config = dict(
    moe_layers=[2, 3, 4, 5, 6, 7, 8, 9, 10, 11],
    norm='layernorm',
    tie_embeddings=False,
    batch_tokens=65536,
)
Below are experts of layer 6 (counted from 0) of a mixture-of-experts language model. Rows are named gate (a neuron's input weights, with its number), up (a neuron's input weights, with its number), down (a neuron's output weights, with its number) and show model dimensions 0-223. Each number is 128 + 32 x the weight over its row's rms, rounded and kept within 0 to 255. Numbers have three digits each.
Before each expert's rows: "comes before" lists some tokens at least twice as common just after its tokens as in all text; "comes after" lists some tokens at least twice as common just before its tokens as in all text. This comes from a sample of Wikipedia text that the model never trained on. Tokens count by the router's weight.

# expert 98
comes before: "| ", "|", "-", "- ", "The", "|  |"
comes after: " |", ")", " |  |", "\n", ".", "=="
gate0:107184149115125143109087117153116138087174147112077120124100143102155133130134097156172081140112173094101189072099133133136195138142079128110110044086157140154146112166127118133109071170156112137116094090099095080160087111049124164148153147093099141126109144140156122132190136131115099125141137116127106131069149116126068181056094119227144129181109201148115141155128085077143109105066116113147098123200118134135102163115199143124127126167167148136142154158091113142125231166120158161196076107099126134102107043121146159132150126115099105138110108159149132123131104101130155076150128153119160111168153104098109115167170121170111122171123163124076160070162142158080118172141
up0:063122081109122164110112143115108081074104167144086100139170150129149132120124173119100127131100117205145121079104108131129091080135132091092119115135137119176115117061128156088064162160149126121098114068126080087177176094149090110134124127170171154103108152142144079165055158137084142177118179133147138130123110117156123214160111075090107173148112154116125159162096094162151148135207128155210083101121162112121146146119098132144092177157121106115123115106116096144132135103119129184130136136136128123153131105090083126155125187113009149110184128135166146080081102178106108134089140103163113146148167163102195063117116078138109214179186155111122134130147142140119119123105
down0:117110128141135125121132086110135176140161089143110143159107146105091100146112078172084163157132098106115135151091144132140137136129122117128106076167149094118111145158159171113131121044139098107092162120141141193119139183109157157170112180117133110139120121193165085076159153160132128111056154069078073088136125196150123148158178142092105156107141145124055137135185148156131146062138103123110132116130148146147132187139122216113086193114096125119144087155096109145126115160174110185088085095177141081202167051118122134130088121102157125160133076145095122082123170149167106088095152186150119082086119113135170147182092144158107094153102144137168084037122152161101111156084

# expert 60
comes before: "\n", "–", ")", " |", " | ", "."
comes after: "2", "1", "–", "8", "7", "6"
gate0:177133124102152155133123098147128151126136159115058143197141140182168184063186119100142104178132117141093152114122138104153125151106100078145107170118121125151136122127108084091172114111166112170106108092118121117098073096067100121105123083098125121138162100115126116149110166126127170147122114126092177088138144162054163154082126069115113177090075186078201102087088189138188064102133188120137141164165142107164181118074114141089164124125091125132167143144151166104148154133151106063110147115189153110179071120085131129125096122146164071114110072140145131083115085083128114151126132157120196097108078155115145112177128111137133163148158103142184161166181123183060168123122
up0:135169105189148115160124151097165154122127117105079172090102156138165174119113110142055083151179136139088123124111143141148145105153134128192106118131125123183081109078139127139075179082032107106136120098151114106137153140096091159086100126179133161123205091122123145101096112145117102074134069083121137132170098078118164117120095169137135136100184171148222201133151047094059078144118113107093127140133138102180104153139118121149151143156113102174114106140135091073094099135082104128169148128119115173160159115131152094118119115096179123158156108146165178188078138118127127062105135116091154107158147153128149160059201132127138095087127095133129112162107182163168133103171
down0:135146128145145076126125119045139091160103100133146101020202105128120123187127123137116094131087162173065163163151110153080134095185172148116107080136107180136086089093085096083124139128142193114148098128157112082159135100097122091112137143173116114180096139123061152155145142124089136128141153168193096079081135101147134130129159118130158151133097152122202192139062122091102128130084129027164101070133112110202137131108174148125136103124167127106131089142145116131136117113151141126137071129127120143109119101103107158135174131084130130141109117125130174133158149162141097155131174120111154182119191185121160115106108176171130087056197116164162110091156126139125147175079

# expert 128
comes before: "1", "2", "3", "4", "6", "5"
comes after: "\n", " ", " (", " in ", ", ", "- "
gate0:184109140091127139151130156075107093128113210210093158113118082096130083160119115129179086230148130164167152090109061145152078149113131167124102149109131075109137129084147138090126063237084151191148148132165135080138120148093146150052126158109144132079109095088107158121136123157115125152093164064114108121142101100149116112106131103114184176124133112125095079124107153124173159078117131115087111106076168141149133115159145152138143169138105142154121159151195172132122135118151123108106162156133123165147132167199137127149086090129128141062112147055128089165168137157127078157103115104215156100165134139102156081115162134105105131065121115117110144131104133107108173106093
up0:141094117135115179139123153112052137079134183176137130131163151119097089127104145112206100113126118087193125117000092105096164138165107122105091099060121080165135176175161148200078131084138128155146105136153161138100139095131143100122168231112146149111097119115127115162151150132165155117144130107159129145137150088166171161112130142124124080130162117110110099107120125176111109142146138115143095082048149108110165107107117148135137088140145121139076122116123093132125111180110113098153138077066159098188117152092146068124131117076189160092140121193078123121153111154191136084185149119133118164130082135176118167132091135162126128116145153195122102089091096180112089177140
down0:126158065157067106125106116145075151140149098162124117095090154111130115092120131099137086169157185089150105082136081102148175103116134168144170071047105194082150119209098080097112114123135163071137138074090100139126127154110118147172082132172131202105146062123170092126074149104191122166129123143096146140129158141133177140135201100193143171179114145120145156128129116080150133139123126130106116156115141158155173111134180156167183119038080111120110126111134139099100145147099137136113122108153122097119162076148095132120148191125089137076186135110094163103157065103133198179157085138086125158109161120137158131108146181100123112138138108163146144171135124124118099137043

# expert 1
comes before: " | ", "–", ".", " |", ":", " | \""
comes after: "| ", " | ", "\n", " ", ", ", "- "
gate0:118074184077155100126126152152131106130144151149160160158144109139078154115140171190135076107144096102124124091099118112122170133168167130185154094129124105111139132121132112135144085089110170160184121148142117062125138062136163141182182157137152153147114110108081102073134127116138160166133176115180093136165196089145089113115146147163063112095136121105089048120153165175153143138173096138171162128154138178130128064106067135097105133150090153107142173154079164153124126121163112126132131135129072096218089087125138102142100084099127117090086172107142095086166096173097068053153162107171173187125143133117092140124129167097104161100110119125194105111112187107043110127132
up0:141152119132176127132163143108104118179111152142133112116090135092139027162079184112158168128131125108129165126150051153112161181133136129049160146149143110106144118105141119084139212070109106105179127073139097149131103183078141110137124100119158131143101125122070166113109182100209145086132149162111186131090131132128128145107171074132145195100120164121062161067145125138139147133117125093132178092093103118205116139134120091146177100109130157122174089119197139083133118156156157135146052126059164145102098151129167110140132150105111156170146102142101104107060164125127102094181111122150100091150070104114138120189134143153084119159115103114080101126103184161145155163075
down0:139135110102182135120111166162125093166126131144162124123110133161208125127120158104089141114091103125167124098036183074128086161134118195158141098100173122113109130169144146109143108135142104076056111120131156121151154119128127150142167148143188132125099103095061138158095120183133116135092094139130146154112150091135144188138087064095144133136107151132075093093115114141100146163141176130159123112103083174171099177097128198093135126053162114077133104158085133157185071189107242159108122174100115142113126103152121158130127107096075156138139126155119136118180129159133092085097163133118165128128150077085095105151160189151206082130113134086142093109124123101172126101051

# expert 102
comes before: "\n", "| ", "|", "-", "\n\n", "- "
comes after: " |", " |  |", ")", "0", "% |", " |  |  |"
gate0:184154171094083133106137103132128138117127168156114088116138190098147108144101151134142065134117112136101133080117132083117138170144150094089107101110094150122180131151165065140161080126173142166115158141129164118093038156067130153115145139156123122119152119131119122129130148171144079117115109097085110142160128107072118137127152131166144065165071121130105088154107071107058147122125128185088150155161114076183077130160230132089096121089181100112138100185191157111122210162123173203098135141087116161109135115130140145109109080118111108160133097099101149143147092146142159106111134155134178163107169072068106132168161127149193153126137182112088135168174103078074103130183
up0:137155188116118094064179123099107145101141144121106154123122128093087161162152125147089164157150096065146103136178198088074146071162127104103145097156107222100128080160111112095078136020119197113161133111128119106161125179114060199138111103181175163142124128133084099157128181122142125140103160078114144154116135082171098104151097154129090107065097061150146169112102185097148137104124153148103114123157117086117186143143133144137110094107148128099157116159124154162172173116178110134103168144088089163109111144160069129163102111128107182205123074131132095091075141096081148182118114169094146117114086117088109133156152090117132128109147164152130148159172149116098153113129
down0:119114124089128171161112174155106132118136190093089111081150090103094073100141190170141161132136146098124131070160159116129158175132140080132155099177083127208144118115159179195139093125144181149140153125183164110110111095090155060130127168135077170146140117152054094136156082167189113113082157081167113164166063108106163122120172116068139138106166165126106125086121103111155153160108170085163140135115117128113123112079141110101063143112093142099085112138159125126205059127106148141085096133112167092125184148084165131153125213133048113164071090112122134111145189086110152162145180148115147128126150151132121114142132130151100143108079093123091133106123144163126095160088

# expert 57
comes before: "| ", "-", "|", "- ", "|  |", "- M"
comes after: "\n", " |", ")", " |  |", "| ", "% |"
gate0:118110152155089136073131139085126134153086139105162175118156138111140133183096101114102135170114104135216110130095081109126126066136133111049158128152119158125093100135125185119155113190122082142088174134072145155174167082188087125097107136091138154140182113138128052133124106094091145166124159098102131171042149125129145144173124157101119178196170127130099144174122160133138117120167166151099081118095112057129117117090094078129069175120144094088109186119150076130128215103093164105140203112110111102141100193147136087142115067154142112144094191087158112128156123159084097163109147117113115182121190116119132122126153147156096123139121157106156079095125113160147157129175
up0:126131160170129109136134096065148091154165065136105124124126120109175121142142180173171115172135174120131145158155148143148130104109103164130153131151086136114094074147152135118080133063142156102067092114161082117218119111107085072148096136093139160197140166198106062174099133107128143127148133111133133124138185150111071190143079140152116117161104106119077128139094147104131132134158120040106114126166169109169078123086156116115104129118135041117101129124160184148062146173129130118105121074173134087192169174122121113121113098115088114178196104085212131126077127121165144127137161120163118057100114108115132166153078108140133165158121127097124134193175149140123093093151
down0:110128102123130157152166132135190096096134156195103121052093070154098121124172148140127142087104096174171085156184145197122079113137132135060183113168140122085133156147158090134180178119137140106138118096150106160076148069127173120152079113139078081130098163128154146112102116140144129172142119167161117134116088201109147125099130130142115137231122169097064146150115113153141129038106119168129080127130121158161120142140160121073109078167130127119116223169124125134062088128080130073146128154157139146080133146133077133123137085161130122164067096101102132147149152095136160102114109166112078083138137150164163075113114120108109173125132147178087092099133106115145195086160

# expert 56
comes before: "\n", ".", ")", ",", "\n\n", ", the"
comes after: "2", "1", "–", "8", " this", "7"
gate0:125156195132133150080117099161200104079115132172137127139218183140131165162194080138077171087106072143122113180179082107135145182096160115128072072097116130112087118131088157163140137131109153133082076172129130159156110019202149182108090085086148122096090132141067093137079149157116178162094140104082095137148125146068116113170094166082154090117135140071112088155148149108158118143083164174187155104122127081102123138146168129074121109131083125147104126123195128134145153116133147123159139108138124116107141161122138125117147145089121121120130059171149148141071166123118072144106139074135113139128038155143148109154157120114132141138174145172120138117108136124122142166101
up0:130116115090113148083085165096095107141125112096118075188125097213106137135106142146103132099148132142212139088151159171153136126130165102161081120100123154168134126170108098074074080141089155129197088103100174136127131158078104084115082098147130113192124112127111136181177164096123169178168118092182133117160139104119142206146119113098117161171153134165124184097142117109100144073172132121040143160138128197054144172167119168151115159159168105141145167134104137150095118117115106119147145139132176094127102122097139121122139132156132166074182142082090109121147121151076150137112097121094151088164117082082098133131126100170064121131143134116102135184129118106008152166128
down0:132158115153161146151056081116147132114186122072113141086094171106195085144108172128114153171099099168137183180128149129108084107135162089107128165065137123178116177141126103116111142125125118148128099112147086123131104122100109132132152164169089120124115093140197122127157130139101124149194105129113086156076135181144110113116114156135142154113103150130186114139166174035101186135122033117123127118043144116171099094144108156136114111160109083138165031078096156107164158131139088171094129158150187148090119138091159120161118151141125140197094129207120141147125102162193116158093142100187067130138083120152112143112105089169147107141096142106118152076117121131111099159060

# expert 62
comes before: "1", "2", ", ", "8", "019", "010"
comes after: ", ", " in ", "1", " ", " (", "–"
gate0:127102181186132124133141150152132123124101139156133127061155144153115097082110162160137138156148150177150092168102151162127078171093116141091073191108097128071114125061146150105137133170123146153132119109134081153148107113191079135149084146128236078109156139086127148111139145105047088069095145152091098131128115129124092115092108104116103131161177183156131138078150094127179177118166111154116099093123123045160136100133101140115102181142167131147134149107151139072139128141183130136126126165131063127133144123163158114126192133119128129091103131090153115184189093063165143166140101040125150093136051171121138192079167109107140143091110116175116161109110148074178126133151
up0:120128163089098134079149131099154105169135129130133130159087073165150114158140167128102149103153110127127131171107103089156095113081132120096115140080122082125117032132161136168151077143139144085187131105128073073157122146131077105115163106116162129104187122046150120138113108111143188108130139137175139179148126087107111124142148088105108129132161144221083118122091169117115121119172166173106142198128143129114144183088128143118175151139087196164149193138133176126123157118040067099092154143145102022139136147194132104108116119153153140100121122139185115119113130155182098118108158218117092118151163173116166122089059116118143111073131107116136150193128134098136150100120
down0:095095151129106155159100120068160081086145161092124155108157101134107149099156125185160143163094164136137089132134153154180077173082122100125202076108112164175160105167189104126105146132108164132019119147156136122116084133117122160133103136118060164087169124141111177174166141197103155118148125097119118066124119155160109141114109097097135134142094170136131134139131159150124110157106135124115132116110128098159133124160057068098114150077133127127135118202099129173123110100153059174139144085123156161175125101091114119201089136113153159122120090122121163120114088108164091197134140173137119134126148145204103145104119077084067076166174156106162040094171117127152077142083

# expert 50
comes before: "\n\n", "\n", "The", " The", "==", "==="
comes after: "==", ".", " ==", "===", " ===", "\n\n"
gate0:127107102135125154174111128127136144172151135164137062143162134075138124148135124116145165112126113148165147100158118087129139120122152074179133165140099153124090111116053141158128120155134129117166100166100089121145137180158047062080133113192119124123153086092092117129176088145098128087130091121218128107107147153118083070094137098148128124094100115107148206221075185100117107094159112107154110065087116110096110120110151143107083089138170130074114122072085150132150161088120141127110153141151106135140196112099144149157145120161105169114100137206103141146049109124172140175098162115128146222090112149205213110140158100138138175125138148171104167098142122122117102128145
up0:142092117133105156102085085168148064185157115137168090120174145077120114189112088131177103137145080209112073105086090158163144089173112147124183144118067177110165152125162146112147127136131075181135120094204126133127177129067131089097092149104111145086173158126114134142149170148114119088101133128062183124106093122118149097178143154167087140143157087145139117100130077222091111118148170122144165119082150127115114120138082130106149152192166126137161126130132173103117123106107100114180090143084172162168077074129146089125098170101161137174105114086132122133173090098127122119158105092062098136120098112107082092084175192168139141119102113103133135154128191127077148146165
down0:112121155131129142226098159138138127147103144109097112131111111162083148094043061150148112144073104113096155082118146151121091102150144148110134106151119089175073187116095131135108150146097162122106108143152070125113089065107126124130147159080191094134043147108132107157082154146163114151112122098139136123142117108110152135083145131106174165116086130185138074109176107093137149086200145125142217103104173100145139157187098141213108123174127181123100142133147177092125112139107113132163140097148119112151128144099065155099114136113152134120101117209161175156141148139178167079129076096195100118136116111115183109160111102153202153103093112110091161174149139097084168076119

# expert 97
comes before: "\n", ":", ": ", "-", "|", "| "
comes after: "\n", "\n\n", "-", " |", "|", ")"
gate0:152126145152116161081089163128090135144169129128141127154100168102112181121169099133145065146125137093075072087096109147129162149129140092071151179151068149116073097121092200158045122129111210102114151109178068140132146172188148110181107083137126176084174136133135146095153114162120101177189152163127157138076136126109123082095153087077091114087088126085132157124100168139154195142138143164117159089126160082134102097133139068127085103101093151093096121142184108086194122131125155103121089110151118149156147176165118148101140129199049097099119145174110125146140109085135092141147160159075140141133116131111137124206122189116107111149145090146113133116127127207118119132099
up0:121090152140127148126158196121113133103133160125111132089125136117104141129128085161139127148101108156129054098094094130156092123166175095164074093154091110121094124139139157135125155163076103161099129165123100095075133106174107133086142143126205115134201102103126144151101140098134146092096172127211086177105174156099111122113133099070084129099131132099141161136119155136157131151111102077081118136102146160100077123136100190128121178211101161119118071157220126134142098122143161111043123161172164071177096143188123109211138104120097148104130203220159128133157091180129116139087168104084082070151174112120130121138107137119156124149107110146131120147109148072160136086114
down0:101142133131159076137130128092126116184173049137076124073148148136111153091136172165134169069152140079076101147186112157151147126124115137180100081080135161132116174163133102096118140120091105112115099127082034148146188206150158147147084099087130064134144120122140182138150183149155087161147161061131115114101124132162134118124080151125083119095177192085169118136195089128134133088104102131113104121137060119122122120086156187132210117112107112148102135090155096088084128130169109083095077100165196101114136135092145164148168125118104129157176110123124182169093126112177122124055122103167102172188165135114148153102098130105142140155162131156119154102157132161096127140145

# expert 38
comes before: "1", "2", "0", "3", "4", "6"
comes after: "0", "1", "\n", "3", "4", "2"
gate0:093063150079148132159123150119160148108122157129112130109132157156114099185109055125122078119136101090189100149096145136104154068109142178099097107135111197130155105119090118143136174109103149105090080131123161089086169086180114139091128115208169118176193127159111095181160099097181136076150144145094144107092101137110116082112127141096102166145112107145187103146173131102080181107135145119106058139121197135090139140087111179175098173109115104119198132053095142130145147096122121152169167122130116127085136149113117123122129119087134120112107135124048084159152143143137158115068139149147133138095141136147124201186180116115137099157219174139130164111175126142054090125166
up0:126094114141185164105169149119121097123123080121127122152112094124176126134141114123119147127173150105149134165125171117134159061113153127118116133144099172087113131092145080084135148135094103120129143070116097125164095117127223198134130123146159129187148137123137101113110135169116131121066091140113136090118103128151122093112072148119147099098121128168142100056120095148157107158095046052156153114092122057139102134155077132085092150152121125100130150155164083073126136091169128158162101126157096169188090108161095128158204089100098187173134134106094066185155126147104102166128114094175199122105149090188160183073143091147124089185110129121140189183091154142127176187168
down0:149136132145134137136138135121137102142079084077101151076132157155099130108153073138129126116154157142162152143094160129192171139125145119101139218158145076157136076127116132127128144128126069151171137142062108120069196138101113098046120119141143142123095121150069178125106125169105074116136096142121177075148136173129115089131133158148177136134066123114185160129102145092122137157097094084181127055133109091105116091102118125131129096089132128106183158106073097121146129065222124174171136125117177145111155152160170129141102203128141165131121146150096068155183154095173174102139115120149136140141096075143151170111090054151131096173165120160132054115136152048104107164109

# expert 51
comes before: "1", "2", "0", "3", "4", "6"
comes after: "0", "1", "3", "2", "4", "\n"
gate0:113146159112122110146105140161113123128203153144155198088165136136161131081129148220158156140192168127066145108132092175119086204156095126171179159138088085140116162106118148129091104159113137163098120121180134103086207087142099122127116171175115159080178153096098140179185041164192107126126152099178176118156102138129139134135124152126133149129078122132120125093137101146124147084069096104131121120111140159113085106164150116108078148156104131145151135117115120138117067099123155104133164128161085098085132149152108153122110147129101074084164118122100063090202105105098125090124112139187161124104105127183192142170074092131096090158166084092130106096071102154085081136114
up0:120109052153149155116119157190122112147102112065159110092099121132208064135163136176146077102119095037110124102159116171140064170086152174140117134112127136135142158108124125109086109097129123144167144134141137204107101105110151158107138138139074178107224080132116156195187121100120096143144132118065095149179139084085116134147117153132150150130096150097124107117135140094136143136116178108155073129141100134107141153090138111125092136145090084155137083148128095172158111130085132089084178121128072106154140169162174131122146180174130106063147087137044090115135152102095120124123166127150089087122166133192092105161147099131179186139153134146070126140211159139079120138124
down0:127124167069104145160107218086137050139045142161186100146115137134172082136092161113077131060150057115133140119125135111146166088110101112136177129086061130202126100059154132155145117112113147143110121112135128069130164068168113132134138143159116182146144089100166178102121184133117130072153125132111122101158083045081118120161126150097175145140198163106101103132179139109147125122118101168166129142129203132116142082092119134099095086082109073110188144136173119124113172145169114109139158142130124140171148131121163134096107153136102080088109120139124172159094222139149155065158152134122129165168158156076155107100166163100129129122132154104109144079114134155098151116141

# expert 105
comes before: "2", "1", "010", "019", "020", "016"
comes after: ", ", " in ", " (", "| ", "1", " "
gate0:138089107073134121140179129196121165127069132165164182114175162108114073141172067032150127107143078137084124142115099182167146108163170083141122163167136065145134158117130150149146136077146126124092171137085136113118097155157130147113201102130144115107159129109151098085133143126172170151068093169081147109127129157088115137124190136117145088097123090078076079111125168157122074121134148120147142162116076083157184105135112116167175078129171167165097123121109166133084082130149178143103062167135136143129134139088118150074177118127082180167174152103123108132091127167140127128066122111162127150108127110102148097110092158143104134148042145200108127144074127101112183116175
up0:100114086153100130184122100079120140084119106120170094170199012141092104151208172080112160132120120134067185159088157151124173158132133126145124170152162095130162136106105126097114122115117151119111141138124129169115144180131186124114095081117112121177153124142218150088127122072084178150123087135089146129124156116112121135163088118110090141123142118157092114160182173106111201070101149073125138103142109215146151232103084149100081134134104129104112108113135113107142183082120137150105134176139101149165147118070120108118111119144084145109134156183125130139109145118118073092155100098120099121165120131159173145152085064116159085172100166192142178158124116112126112139084
down0:165099130143082128165138090141101144153126051056089112171147093124115141190125125120142148093142128133111145209164118158133130114140171127100143115117062181174104160131163144054086121086089140098087105128158080141138163143153152114104077151090091147147091100223139141124147122118116058128155173141094123119119150094192099172153080170136137143167126177104095146120093131189112147108204171082140212119136140073119147168116086107146158165108153161150092162156102154083078090130128119141117101160120057115126137106139094142162152138055140167168125155121122077138123116166101158155089119094120103115109140107167116134133168152187134177082097077100111100119111172128070154163105

# expert 115
comes before: "\n", " |", " | ", "==", "; ", " =="
comes after: " | ", "\n\n", " |", "; ", "0", "–"
gate0:101165089169127046144072158133127085149086130215123147167139116125133125119091119133171158118085057110097122182101157118130101117121137222151147109127113178163146092165115152096129176096127127134171115174145095125172104228164093147129124118127031131118153104156128134121118137108132078099132082131134100109137120067113189123129144135118161109076096147127043120152142114144070111099120110114125107149165166103133093106024118136123095116121131158106145136146145121166177159130118141147175117111166159147146113089146120100087117082123168081120148173172141080189203153067152162138166112157103118129154141159132141166170102076151110165139124141110123036108129134111105110091156
up0:106141082112088160189114133175142144108092109079173121180122118156093103183108130143082140166133119104138175128084129091131134179115150116133110110147145079135181100078175100154139094100062187106116219158072126118110157140109132161180145168074174171146119116092137157100149137101159095135122131116092132151112142131150104065146118141063115139136114130087161080053169046137139111150127156131106179114155119164164132185174156088168114151127154098070120093126118134144183085161183141138114120079108165138161076162129166136139151172101129130101144161129208093105120101115124133072146078113091142109136116082065122079113134153108194140103114143102089146108095127102189103148204
down0:143089216127098159132187071121171164136150135112105102120158153136170116090094130160183161143127155116162106126128132113169130108104135071085092071181137139109160143062121133158159088124149145134163095145119164110124120080130111109094102095180164081166105126124097143127146139130138168165120164152066114126153101154107120057157127094134101117160097130164170103065134097165186140155057092162117156188175107090110117120189146148137126118126146133163191171081120074101150118170161183082133099093174077137096118109089164122173138113162087104128121113061183160121064102165093117123173094073108157074066106153097151080174157172103122138079138085130134124148128119144140143188124